config = dict(
    d_expert=144,
    d_shared_expert=0,
    n_groups=4,
    init_std_router=0.0108,
    lr_router=0.000391,
    vocab_size=16384,
    norm='layernorm',
    norm_eps=1e-06,
    tie_embeddings=True,
    beta2=0.95,
    seq_len=1024,
    steps=7110,
    dataset='wikipedia_en',
)
Below are experts of layer 9 (counted from 0) of a mixture-of-experts language model. Rows are named up (a neuron's input weights, with its number), down (a neuron's output weights, with its number) and show model dimensions 0-159. Each number is 500 + 50 x the weight over its row's rms, rounded and kept within 0 to 999. Numbers have three digits each.
Before each expert's rows: "raises" lists some tokens whose logits its average output raises strongly, later layers aside; "comes before" lists some tokens at least twice as common just after its tokens as in all text. This comes from a sample of Wikipedia text that the model never trained on. Tokens count by the router's weight.

# expert 2
raises: "-", "\n", " ", "1", "2", ","
comes before: "-", "\n", "|", "==", "The", "="
up16:467459468462478431442430476521562481449552482510528568557508516455570543434499394489461517504521592471561587508527535514571500412532588531472504500577534444501557597610487551527490501419551429539587500541561466420519538556464437514464510506458471567474566595580499449571505523533481549488514508497550546497532517518468545524495465527492623481455432511485464531465420450593450477478525527470480588486481583435488450532488478503519525500503467543492454409408520462522421530536480467
down16:481568452460487521459493526531483407560450451363502486463585536552470434629464439586471481466538505464519563570520470494467480427518461489494486415510493579483572470439521459474453528518510474496464486516504417387535480506535561488540447452454536503536527497524555448528458568464489521471427539470455513606551395558563535517483485548463535493441436606524463470436482549576491597519559596486460519568504514472438450567504549585505582603495475621499464482525476545459553467524457473
up17:556443562487519562500374490478597483512458540551497487452490502505446559516532427471453492557540495515444484527520534552531459494633491546509442476515483478490594371457547488536589547514495565573572565539467563551543513489513442445419507480454494460480454556522472571477476497498520508478491537507564397537485515500445471456518529429469490545451505570505425500504637481444520495531473621503509439450436530488468492493534420605451439491455423501492492419522467402438475510451507544
down17:548529423468438508502572556522470427513559478501567501596521471507505548443513540470536570463519507408526409502437515516437430507467458600505522511543447525513490542540508491442445519489569451500512560327435532507527465487402534527468476570563490513516453417506445575495556514495465520574555457515475478489468500585553459553555497525447542487516465473533496563378489555565486511574462496518578530530554492482505508547468534565423561428445552490489555498452500460567515541459433503
up18:419524478522465488459466561531509536468545518408463508561494463543560458517484407477544493509502517604483414423415518397474552456511544504528430447531492468550466366558536487443497614520528493486439509531599499529469597538551512504527581400420434488474493546472460502450457507516530390526507556554500543482537472503481534460523519529543477565451529499516495612430518540450526459574486564438500566572496461468473524512481471501516477520604485500439481522481473473470543548526551552
down18:534575575411512396497462454582561424585511474440493596550526499427483470491568447509435611490520472563493486549422426551549502489459523497605420481571489533474444495513527421518471576394527494529484460481557572471456531544540527554474462588490473522531455456492460472545489380435508520510393503528436446487421503491465507447443565496443569522443556481477511461363561485561503448568563561460518405527487610488534472533490521448579514422468481496470519472554502505548530444539467538
up19:516535505579519453404436428505458525495548464490560487500467563589541485570470484497469523451550577539465439577419508511519551511537521518540472460531551500454433430555509498555504473447448490424639540582424491534496481473490560485515531487498491599485564470519528457535515490462461418533529442483556510388450367469452512426566408498480500495508472567521553481441500464507440518450539488527480513433396502461452526484581451472509518484412466484459547450503437467440494417418491594
down19:476477520513490573533428541433524588473398513542490530478417544524470470546425441470459549531537597455486390490503547405456489501472595470451434492495526516445480411586481514538451448544540510550470553507466391505509478519542498541551587426574493513582512485472326534481539487483518518415507461580598485536527461550506515404491399509500508340551406546596526455514442559506434515528458561466477509514509530475538485400503397487514430475521538510551455420532482491568541445520443512
up20:478483544498457576399442554526554522470509490495539457497499458474589538478485448477356552458420496497544491531479429399472482516533539559551470482543497497537545586471477528526577506524545537448522514545490591573569441498457477508477595499480487485561456410467517465505512548490544477502550375547494532530539552580512522446417463532429484491511465507562634562516475451511465498550479449588559565606433508410522641487460417472594490520424557506517393475488408483521499473494437559
down20:442489505533519468526529536597507505589519496577400536497483497426512482427593527518433467498480514534505515581361524402577450538570492471522522397523468495543470507339497523530413439487481570511554526530536502594427444520427586538425488494561490552506460472529510453458487570463464544495381514446610443422481446517558476465569550451561495438528526538528507501445423496529474487530501523503459590552557448535487443468497592497504569539503503542531508487554514510535501481505576478
up21:507498459474503518383474430499574513479541656549534512480513441418501557492471523515536560526509490502651506498510478466454555473536505420595480453493560529477508438555416463394534516426451541600539481532507443550540478466591478521489495540451510535534491499460439463521401566502429447467471534491456436496501520495482508512575436539471614491501574517396401576529525451446580458361527534450520507610488482534500409463553458511569494492608417435600585529543457482460491486483495458
down21:534460509509528561476548414535452566539506520603451480410528547490518493511465541479451434623436481469462518537512486505542547472344514480593482397547444520441512559577525534490484557476491553554508433467432450472506503451548493427546499486436538528493456517433492493577507526541494421397418377480520477487411486484514503459538488521534463540552519496532501593564494608604478511533447489478588528506499453515461533539454417492460565584634444545491532542518527498435459534491497499
up22:513508518399456425501471541514523519524488533483395486529427439635500563566441535488545470489471466567502465471508598497503400474618538584479413387531480478557522526522459490476536520605510473546491598558536548486595416487398464424525568525561548476493588579507503494621469526487462415526464420516480537608529569393457501531474487456523562497484542486533458605416524503555597519466532543542515453574501465509490565441504407507471540561527488500478502512538475466451532448509534432
down22:474517501521492491525517587480507458563518611562476576592491518559511544537566568481439506466483534544516541465487475505443523498491487515529564454465547381526507521536489544486479487481477442525529474405476651501454587482524430433577495517459392468448505533472522462447415535489492551383495532501542483487458409431466503483439449470513529487539498539507484536535524579475515467567552517375415412554540523478484425459528541448476449409512455505513500463447570509511542474458454519
up23:436512517607521484407468553510460461489421475549562439543461498483593563507501458414522555468441529524488478534535503521493448467525523493500472539501540515544489560482402392390569533511557576511492540549488501554601450559496504422440559504522537486550493520595495514501451542525602527515582483485553480444426538491553429536545447452576470408418437571599503377473485521538511523512511532400467582553518536481576538481589410522614479483504477526460554459506470552483526472453475491
down23:564521472491479521422473551571541482498536501559545563542532445508524562486519540468501654509528630450473438456540527587469507537490563418505407430564460592483450524514471368537572492510441470437578534580565592555507485531386482561505503425518551441459454568451554491557366554499513489559541420433424480518383432538529513533551505630541493512521492514500513466530445517535418445574578466533479470531459554446481466515501448449555428463542454485495443562485505484409534412582519470
up24:525604510473585440495538429481493506454412447603444434574490444396482497590521356389508479477489544477477591534438455506450619496414546509546405561475481606548490527559492541535520506497529544462540555584435424512467457545572469501512499498505565492547492521424490510529448565478484456479424546535425535486579530473510489507543549490439459412509528545446556414453490524487485563471471513469582529433459547558463467527429493486498547495535570491547548532525452520481568493530577500
down24:539567532493499492512496498461456481575545458480518486453489538410416395434534420541458591668547498507541542422534558491380493470511572449530501461527524489558387455479444439483504471441442494441540587553467548530480498471529554312508459538488614477474538517500521597444524529390441587476514496538448522449500508534521438612544478458449590515465527485494383437485518562499538576442518551590499470464494543539530565496498483396462536439481466551466509508515464485492481542526492519
up25:521464624566393434527536423523543467542590503556440465553613526536476509572511529499539537479554457472559462533426510498499520466500502489546518459531466517478395498539504454475594515486546477518525530511562444440519434486433468424519515408477468538526539502544538505473495451514467476443434563505591548479555559422498455525517430543481570450521445606526515511565524467469623584542543458534507580542512548437488489471491432475563472405598549385544511498544451463503514474359565502
down25:503469415488547478556534511466478445474531489405526501523521479605580524489466453488407421533502488536600429466505469463509542491532551488541435424502492510467490437515457454515528431582550480470404507440416561427572517521550585488407576633475547514546477457514555477465553558564455410521585443539469481519544544492467489510499513493525480520584423449581483405479482379441496502466572502563522559515489520542498602462502459474572608520591542433513521530553561466528470518479495451

# expert 14
raises: ",", " in", " ", " the", " from", " and"
comes before: " ", " the", " a", " \"", " •", " an"
up16:431524419441625440443455440554553448486527479551515492514489488552526492482524511581545422501503524575467457426487535455439454470516538488411413458494539513473534429424516491474496475447497452637510525506505421548542511539509394449501523558511518529522533532395531464514554411471556489491467581443473494492483453635545445448542526564506438483477485569449546504477476507466462501368445521477495493486419546496475572505539506462486478469534533520460572462540465499546520440539619534
down16:458482571497466524534457493566516568440464550560421490619468528489545567432399537478585518485551524456556439494503579507436492516492582473549489571391499632542469399445473570508507514492505547489502528548424587561519505526438504510497509572535532533503574438449431487479591541479423473565601492457489511433452508515543591408449508505481528384547450504541501450494526415525522481456611476427421562502521483441460548526483422487560492540547468540560519523494597400424536415394484439
up17:490540572507486540464458486447566550390504478524467417471484548506491507507499473508508504470514523559512469538484436474413453521494529569504513551537481551534401489453444426515513467429403551474563584540468552604575460462467467439477496486466492473549581438463481494423528442609441474467493475409556432567492608442481540472528485472528470568601519512574471403489576502555448516661551584472589452485452525454434501521597481530501431408522466437538511536564440470501579453471529439
down17:491528498426455405525441490446508466482497427484512468456577434482480521482475597488475431559468516476397520528518447501499455581407452519503471405527477493457460560496514513578440431398497526429478483423460492441588510443491499571509402510472464531481465410541447496490561516508476581568429517488478580496512472513552523496523565477595520507632478525487508414477518526562447561509463482449479518503498572428393519488455519552431491500463565484572530528516552570482423453638460544
up18:515545538518511487472504523493544464467510520523568476557400538458519541486528458473454457521530521423530408492561474420442554530550496535485522478557528565454491518487514546537535509516484547589473442546563510446542461506481547449618562401551552607468446581575474410493446453505480436495553501500645446525594439529517439500532424555486585518435459413486457461438514587442504458556515560518489403461466484527504490418517494538577401524498535511613501461463551496498497456456491535
down18:528509419498456517535604512587571509574510511512565501453538464491445517589489502497499526547563533485549505519475494640604438544471454489509470555666506561537554486393480453403493503492463432439569486492515505518498556490422573495497549542538493556488441573544424416537495523477520480517463490463423377477481479426565484490451521523477493388484529538525531541455412654484466506517533477482503486546532498489510484540519458515535461488437450555518413547512565440452419420483437583
up19:429467457494467435477476552519489560438480477518504500431516522446496483512414450526534543498453546517559513550449528590503564439662478595572535590495488476556542493520387556581533513538573462515543566432520575394545450454478446534547506429493559508498411446430506512537457427458503468446494484493525489458616536407553448548483394542502576464524469467385485537516500485440592531451462555531542513571504543455437529459518492531537553530590347492400499503580436509407482457494482508
down19:568527493501473368561534465523492482482554590351555549481510548490492540484462498486551476595412558509435500520472550422505550524514519496580616483516517501469470429511520592438497472419507496525549529420385507521476425508380555467494453540519470574490522526542477476524486443392542519432383624490384426445495549494435515515530579593501533440479470495470435424551423518482474485487529514519469534498512457570477480475450543520454536541507644550444532441431484577480462503437524529
up20:501462518447417471489542406503476442466503578557480468532496487427522509514502561493578561523498479527585435510389493459496403447519437564520482477546517480527481477444554495621531543493562430506552498488533527522491491530481496455484494508434524457480487474513399380544400520419487470515522523617557500415519503455481465486503496534491524453468507585496408521475553475492528494559497505555558454589493497514352473495495525413496538463491537451568571498553514478488546461488599570
down20:452530460531546456551572512413529420566448521499497480491521540448436542541584401508430475476510479523528478573474495457473449578407635457535478499531512517470522536451517460583453531525538603456493534404529570532472431519446543473454510503594511564511416470429601514520489514495482535502562487507506482468437532535551504448550532467530546510587497382525544448538545505506472492495528468641452513575465466520508509472425430446521519591518552507474492525600413480512484442462484526
up21:516579568468540397441519453481565472450480483557433491496478442431504500501434519501433569472462552551499504561500536524549519472481430464588464520478554551485543460475522394445555463523452569481488511535584577506529437519462510491481520514415550521467506441457410455518577437538492446551454532529460515495455507527513474542512454500536478560478591518416444539462482444522534490487527584487525544378454486435556555551506475465606488544466398445520447490531442487405476420333474572
down21:519566411454465515514512536436462444556515532539439563554490451541476474592485575479536594518420517539525504496504520416542491588463516459445519564466549557446634470415525471492566449525464600518515504541421538469539442547483557476503432494424530481527525529509500489552448471494440517482559481555497546486572573460458500563582507465546590531482481562529537441488457519579512580492476546533558573546464516458464541489502545466477542480522577432471532504506578515447489459495539490
up22:446478392462456557391501496556499467537525655464526473509449530512567536431472547528520514387456486497525492520508530465416432447520551503511555491475505554495413439598501459525474488519459413549472486509470572500628491522481477472474571505525509514466466471438539445537472469510573504693524469560459507424525469562489505572587523439433499452456541560507487401446544469488584435521617510471446433515485412514485486434544555561503437418481447528501547439574534504470523495397581482
down22:525460610565456518470446469512459478582448433520471537462507475504504567576493445543479529455510555527356471578517572475559511531453464429541574447513488500430514431501492385472517482530479546476420471494395481534494562516510432456542458564574582563439480471498452498473496517479558531585528501468436428563520522467434482531587391491473483445484469410484497490472494453435495466472596504492450599505442525469586568501545519514525447554553519548562514436490513499557527408512533602
up23:447493494437443491508502521414520567546506555428425595535540469520515509477490576550439489520518578500565448483382504519493414466535555472454503544496513496563566557466579482451573467521523408557427401563476499436458513529499553599504598508530512541574516436559423558530555442519667484553487450508590439539505518584485553432538439559475543480442446553596495572491531479467525493490502541418460562419519534470542546573498455515587430382512558491527562451506538453491508541480541513
down23:512426555472489458419531559531449469534525427487514472512481499540508501547451599447531518605414437474518510499570536544477462550466497432608485479507382442474501545484515481457495558475482449548356444549452416575485498431514604480488484493505452541448476380478496497494485531588614455545414485499503388512448564435563495471478473560497566527522425522471542563523493452454510530589477552484471488503534535535487484423468461528505481429557443468528458591558556506556494505475594487
up24:505469485512421432465504478530482502464518522498472559517495519447494449534524549366495521511540496465552485510592506598411505489485550490560592489485492595505607503593459569500527435476503472482511450561573598503491591552578437541591534501480452541501573447471512507557500449430432439521518512521472514475490535498558485461425489539555552503428512458582451479520497566457597525594487489437578601466479566536562435397527502488520546410505442492583496500494456630487591434470522548
down24:610453412470440488465558401524522465488529539507510466472525573623497415499528479544481455419517487486484643498433525507554346475502536485515510491509454541460469522501466504484465490488456471463554485526578537520512532469455559479515459506425523495474484507467490473464607444447531521538415527502451512514480523503525382422489525501482513541503541442482495487453465533543480460526544514591500544498486513432525461484559453456527616539503593548505435476512546502381487532521514550
up25:490520473442489429405538539485482527444384464515559540495495546475551473538594500546508537564513495523565451484431472404417579561525538562531449430517627485542480388564527523581546474426536497509474495487460517479438459584414460518489578442551552531604575570393532464467467490436572446514498543471402521479460559462403440562523420451565456581463501433485565457516570551464557443507523491516515597479479503468567515526566507534549539452465600514482374496470447388443514511471513459
down25:469538546496573464517544521606543501474495514520570410466489487517463557492561522504644559519454470399546463607663464461497469478512497498497441517515406474401513534528554486479546486484449538418519546436492572506431445468499534517486573523472526423508474583534548535482511510492519447453586534508513546436501522456514478549471464512542401571405395471612447501560459485486482464469412557623482444460487545496501481484446582612518499485498499550517458503521515423415443433498501536

# expert 4
raises: " of", " ", ",", "2", " and", "4"
comes before: "2", "1", "3", "4", "5", "6"
up16:463446524558412504534479534517477451480486515459534579498451445452542485459534458491480463487512463442575501586434518496425461564507530577551562524517498544519542521575472435518496465401462506440537457493556590459500564535518418485567549567503471517477519414424488512408518437497502485525405478440596510528531529505490494493418483477501570385530557510523459492517501482526536438537501457581420452553365498465372549487463529374591487529565526428529410480473448480449470567472576526
down16:508532463500502523466439473435507533580469533524490497489485467459449571500513457511445578455521502500464537590471518440552498488434497478487585468485497565455574473427437525551462501478472496424533493485408502533577515469440509588569476403425522513517509455494538481513467506505497547520456497561439513536449508519527543542553531446573549555480520508444488521632520553474428525527470512483517524550513537413384566500439430570488661628500529500564505505492515428523409449523487563
up17:549457554495546521522592484473448556394421496450512518461435477518519494476481414470573477595521627410464470515535588562457429501593469432558527528462564500512455493504522478415561455523580485428513565488481567536529419524494355434452492535523459448583522617499467513453533488471488536524570488550494466512514449499391402496477469504457587439476555503449415447498479512475527496524411520566482458532481513490581472534458474503559455513471489492552596530443494477451565387482466469
down17:499439525556531457562545522501493462461511531648461576537526523478590549474485502417480528519432578446458507504596489529470413468489480528561432535344496534487474475479484481553550551516523379453453525566572487549477428526553502499513399499507530488465546542397395507429602449494431546531505464520451472467463419580516530511528488515556467522596634485429438515524494488600447551454529459503520504515494516547468441506443548434618495461419540461432560534475567519484533523577478522
up18:424486515425532473491415461513550507463468407539452478495459523441531517635475468462554480501529497579480584481506455561507467550530535554376473494557495569478483448499469591428569496506522598451493481565536504486445617505541484540481520474534455503508493537399566534577471483406495479572567603518560476465505491557496553524565526469409549518526462584619604523455468482497497501454467483481537537517417529429583494531449462547560413577484441571391519441518533512424485467416598541
down18:514534507392481483546589520504499509554492473498519555421466554485463545544506503518514654567505484463479478537523483506456494629519502555583464515508518421475531469461496582421495547463446438496501458467550539489432511561470489376483510492487474647524502450545493442482461526439474544529533500445451499512486496498441508472453531497409498547511479551464458468425512570513581404486530490474502457525493509490513478459527469485445426585544381501486471479464501510520434431521519559
up19:519462497531512481489487539511560500545503547489538539535502493464613608527508457475421562434624451553528514459513526475475462509509560521494424455440526430473454474551447571458499485511538444522487497494560489550504452484500480591475486479513546471557493507496499541511516486455497376459515499515524507555540472514555552472514465521444537505424454558484498427594514450493499513493561502441498511510513379497470581488525538501505527483453434406514427575624480418379521376396504457
down19:493520501479406472528439457445492547481453509449534368456479448542499472416494530452547484532469405465496442498506422580505464492456581532479462554448496392455514514524517493407507539478455520489365392533475481520481531523594491505461509509504614552555519530531424440522551457453483580560584562518461527500533477462526458507514443541476481467486512540513496480625543486460398504489508515511493527545544476532438548502444419496633508531479497474518439560464474424445433437489541511
up20:430460609465511488440486442477419473533501508494492552548501488477454473579486461608535478435513521509501506533560486543536586519599482467514590432499484497499478501410590598522446454564552527537490555544529529479488535535542380465498467468582454515510551491503505382463545566484458447511619546479585497486547475551465482508512502554496542475513480576595476502582487494382519547573479533463486537533461478473576509509553560455505442418609504527423513544471458444480581545458547417
down20:494467433503577511596417406500481534542574532473495494524530493449577493468519431524517499509473529572543483482625617497534498484530456538570495538501451571447576499453607487546478523451444511517405541538483452499402482530441443441469485449539555447487446430529515536542492428500431471417468644512381488574510473461516451436556459436533415541593653520471494425446540518513488560533519512431425495504555516463524516553504426437458508506513441525453547444512530473545530551546500428
up21:425479567479505472459416476472551494542445455424511485444485431551533474508507433587501465477522500532543515405499482578457517521539507564469515502511526457474518567496506475487464494431516383584535545484520460492474510484467462573599526416642508522526514526440478565495553503429472504412489483410488465441519492461414448541551490572477441538485584459528574596383471485486489451563479504537455524438473513513506446459525478547512481499559399467631526402476555456493477519541530511
down21:576526444489499447498461493503418477541500529409480552484524486394489524508411480440394535513481445532563485539603529604541444492506519522454539443526453493471566493549615468486436521524468367489416462457418473463503468482514569590473536472454465414570473610532552561488475479586533468478442505495536520552485486337471458452561527555516506489515504553482500508464495547529468590437471432539551516498569418504522455552455536607516582391523506587465583463369501563580457464513530495
up22:489561445506521556533533503560512573506491472402462478496553494511481500468439485432515372506559481468542548575518500555446504540513485537429489467406555429516539578545449444514519488495547445530493458585497591485555438532477454612521517468473489506580509567378438513498518477441475416567422580463520539416540493476517570453558413639571544508445528572541482471523502485528466488436510578433477512506486464488492537451550440539392458466413590497493444576498507364604520424538628566
down22:587518403483505550484451523489533572563474470534571430469459545456491508591497495529552518504524621547429474418455431579543434440534456551576523514435470525514534520540478526611412456450568497510482479538452572407562482558410480523484523485440396550483503543556571514512449383410477502473464555440571496469546524502487589481469459506554505514577551449551502502514503564443507506493507606525483468546479557548404509414479361530486399526491565572496506468512523487513479484645590513
up23:463516601476489573514577363346512561548520462549529397564469518498462564478419423547452393460552537541543483496583480499461495423498508601520432438508660571552416563527456490522530516573422494568531444506573457552581632560428458509572524455530517433536488425536495570539479455445434386517525487493490429506488518503481464461521527477601414463544465511541410537543547519494461460529468526476521509472424467411534466451463442483474503491480472423519542469499465503464586495516466506
down23:545444538435525521594546530483404486513435508503443504420519548542515496505421547559496439487570555465501435541515441534554487559539486565537576507483511476594467478584527432518519405520540570580484480615460520514435505512488549505483530537484436517557488513547559498449444558491476434486490437467460454482519524554380485520568516470500478410473451470449565512510523475395430485603491599534476518488393563460430460521545462554471573468431503556528522558438541520499572455572493516
up24:459513529541511533453561360421445542441538482530509513501463538484537460476475492576518521427584394493438502466577560555405538495564576487498501515542452514681552526538466539561471476585501513601627496542461482515502519486505532466407521459388567490513525448442462615436453515503440581468432472559550534538519514513523453470442424535512470510432492509450536565447480523576440548524524533443551494477467520442500597442447455497482550458524433559506354487370465518507483499490542482
down24:457473571457526571546505501416491553535523529469511517508411521518473539486537449480555499486444466431567598501574538498436614518515566487571490568539530511489465411489464476536533550516520541578547481599513492496407429480504472458487565442587522455483477511544546496474576395519493560395407523545513465550536463516455495540567510492509408544530515464444640557520479496483463473556466563468517418481480482475522473435452448538554457562498563570514458428416463513547525467425504459
up25:364455577466443526467491414457582443447487558438458502542439523515554551555386507425507576429506564547478427460522555415442554494557545577428481496438530478431525457615465444530616509500457467493487532523537439524513458547512480497536567570545534594518573497479510452581418560571471586454578507499578536375519481554435602483368504478509529519476509435443471537523442524524457515428473475496526521557458491568463479458555480445519511497606445641501620560475448497535495443489468466
down25:531505595510526472479417454515425451486464490486479549622526547462558415560502480531480496441501471439515482448419547423478446531473582459481545459504484491556547452518566442505536432409448470523490541535576496434380395496412494405511483552547545568446458497469522503544486554511524527513445583520569601541520568537589514531475543553493583476520462524595378573565519601413458512525412496471549480436508433504427511501516517559501521527510544498540515463442449502514489489568481584

# expert 15
raises: ",", ".", "/", " ", "1", "0"
comes before: "9", "0", ",", "–", ")", "8"
up16:423407468560532458478541516495551520519541451541525583503482511486456507500473526445460512401475624626561499490469524488462560501571511501492552489518473585515427607448474571557564526497583384497570524521529559520489452520508439526539542523507550572482644510478462445420432509544487536502502368454526491420464509540476565502590447498523506532481513486480504496485497459511478467487546471517448527527472479458476398390539512509530494528421589559462586510475435491473456387441574540
down16:545471536471485535492480452431503561406459553503424466522522576508470412479500413530507489473499491506579539506441519523546500469546477506554444586487550522536534618464505430509517497398549510458490526514479502496479468607514476546580517553551576453490413455446469476542547456582450375551469522447494496557394505533519578511454530503493414471495507492562457512454436538492537515599553469415482433545490429501512563530537507456556564514480548494484526524517538559528518493466606494
up17:529456535501473492442467553484536518467438623500438412510452519460479461603489450509411501542500540452565431523471505617416489543498588459467418490481574414580527554539486480587613520599465525511489477492540538522556430600597537532497582559518558539499495479480536495626625428549460448408451552566562601490388499515526461482565572474506495502498443484505587499449470471449518473399508432512542533495491507460523487510465472521537492462515568450534442445501530506538479520455630435
down17:508542507487505470419459465482438440559516513518408484590443420432585426502576591472572511463505579459505458483550463513496510541389471487472494519465518526445578456527487514454479496484472537502448560589502500406550442550524510452569516497503513485493500399447540601453501461618456499534414497542550548515501444468433428520502503520506561562539516512522580527582484438469610491485506488489468523456521460524507518502452441555486576416539529491499505457592527495535521536451479390
up18:399436488538513452486539474566496479610438560584494514583465530485508507462461445473445596573558499536431482465562546519344500490628461511471486488501481470431411503532557604490483533490489501463479530522462449421585510449507417426493449476506416458477572568564491553494574499474533493445437469520462428526493525539427501542506547595452424428557480491521516511474522489534534478457454511522519584546523562492530513517537412414440507477481491521532481477556499540507467460454499562
down18:480571558545462523551544546535570550542513543541495511516436487448454437456514515401479484534557593511455463556454572394526518454433497500479523444462438509557411537520538555650557571517392444468504458444460400481506453431567510497503533554484457530488463407423493516448470479418510617523467512456465553558489473420512498448453559486442370509529495490576455450418483506529451561458416590490545550553479562525451588506500520491442487510596513469514543519476565556554472539507466561
up19:536477453533520508503488503521466511420552604456515468589526478486498442500534450522460496511461516513476485398529508443489441439582447545544480475434488578473522430496523581571568425436524459514543494543504423430562538518459520558503557576523480527575544543495491462443509451539505598546511490536510528521548437444485513496571452442347451589454441518473469526543513499475510407428461533500491454525496453536480480568444499454482469542520468523607486522489527432502535472439521521
down19:471527516488520511475516446526609564438479500495544613464515465454464506443597533542452536522568502448485429489520529484571412418531479540481527492490515446532516430490459480569508522523451382445462537486463439633476531584357458399538393588540506496549552472488507551513496470561542475482555459456542512510464533472373496511488540499501580561529570504524534483514528488502471376469501497499497534541540525484393556438493508500488504465505503488517448475507428494512476500521572528
up20:448555569548460478506540516547583512461563549397511517476531456546521548549450538473462439394538556523496335563488525554533568485534584434469538412479566477498438445496561589542439428503481409532530448576408554451459468575463508519521549528522423552548532480505584541478441487486516569481473421526478510379491554409552495485553474461500557428447579447578407499561550508451492469484604537431534484469551531383454496500512495539488458509585527445451498449534501486573514536448543503
down20:519563512604454487542412492560461512436504491527508502425575531483444544635513414573494493488503547534481499453613508535454521464418427479481504467483562412534510437506497559528512528482452462474568450494560449626578579554584488437488469468453428429541551415487508510490601550505521421409416502539526456483512554420504453495547511481496586549476498506549453596553539556448549533499454414533555474399470537564518570567556450443404430476455508510469494491493466520432500543601554577
up21:554480496560490480482501474454520393474458503498508495593451463454453471456401435438550524455615517543510438458472479482528450448532512640554492454433490436515480482425449473520518543474505550550529550476481514518534538501518494472444533513511620490495487531399498472566536477534576479545440496490601446571508585431536472488576504434462481513509516499572424468530483514536494498457480489477561531463449515516550407521503433494533520489499453573478465584412579486488663466539513546
down21:463479561425498519460493551439617540519489483523588475525491524505484483517481551463505568524411439438512514525456464541463495455517322425557508401479462484445507504516489450459441547505467407531499440481567497492499453534473439449450603543462527499387490573517516528452544501502503421420423471502542446515529532571515410505460474597586552458532528548436496449519408526530505447447531501534433464467422465473481507521501622546476578437548562423472522480521466529520477539533499449
up22:458462501481423513404509487464417481421442530543502505604494566529494536523491428523569523562506509466535484421468547476411431489483516458521624483527471464513414423545503577429611436489429537473476484521437475518457505540519437505483603357433493472460498498349423593461582480564490490598543526538549442406516528534457509383564511466471505431407473492525412475593499585526539506566560526524564562527454574485459536444457574495440516471546495429455567566534465505384570463575460531
down22:488561501395466458499601545525403517500429450531592422557587535538475513437532520545497433488495638455521413489437476457491430509498513537453557454590479568473464458573445590555522434513444511503418493614444440501504461532521360513567523407478535497467392546507637506541531535423437421432571515461497527400458460494412436501572471522549521464493404478513421509524527485427580536534512461445497605495545486460493565488528488536426541463569531484554500452480505535449445570479527548
up23:488402480624335456468442461458503493484427457544511579493432470432543588501583458501558535492478526530527508511495523579570573490508527544503514485543456518554489492589442422569444448519428532483518557506474571531477545530594485447459549438472499493512515589504488462569543516499356417498396520480511466485510551490439528512468439557491481490517354483528577582516604465454532459565440538585461431519517486487415458482478561477407526500582461564423469495548499461477499474512434500
down23:529518485584459502510495460376445447494451502552469521516453461558528465488498469504490452577559495503560605465456493427477556444450506505428491465531427535563421439585382445492553454562536541568422498480418499516588568578490485456446436449482492464541502545513497473492441446424572563338495554404488455498477479485519500570472507437544589502530503608574529489531477522577497466411468547601574477556500474475572513437550621493478450499466490471461539459569540465567513434448512469
up24:476518592523547475495501508542528488539600459547413547549442508526422469504542548390468540591540472439586468479522501495460539463532472430481512529429585562486479555450387433502525544454458478509523560515448501411639533624527478426526561511492572493448541522468528563533503482471479489537574496612607436409373400485429479516506585438552445472406483444477532476505536555431491424434490506516532464517429538488488422443489465409503536553457463522481549515508534487501416522522488469
down24:409477508524423470489464468544505459454429502561396550547534503434457609429435488463422520462484480429514472479486563578464474412417502449525500532481560553425540441522506505507456446567501417566545497497546484527533453440469462497537567564485499499556560463535427479548488518391649483491474501454393613486534479449538592594603469481414514508479582560473461515489536623476562485651478518470509506514465498406510486575452441448518456446448465549429505481506517491486453556460534523
up25:393504519468473531499507559488488505530471536581421501567457469513520498575557518456420506495567485520452530510470520535425442516548561498573476465552525522569352501505459512499533520538565440487623535543605461551502472559496479448512486559476471538527546545509541584493470436479532515481481485433493572499505499495465426560480563426481566488470514448411446579428525459576493462668460505592473478510425484515531479447484442522509510495545494525520485509483507434482426507546547562
down25:474502518507500525438483463577531441531501418520535562563476494520550436501510562432488514455593461383464457550547506376518586479451569476504449572511519561549536513436491525523534491447555532517475541424490508532453487482555435509574492498464584506470474526496450459599495521553488508454458480455477516490482579510558484627475493467585514572492577486481496476522578516420418465554490553517521512483507490483470618539421514471503467445516464550585566518495424476472475527508507564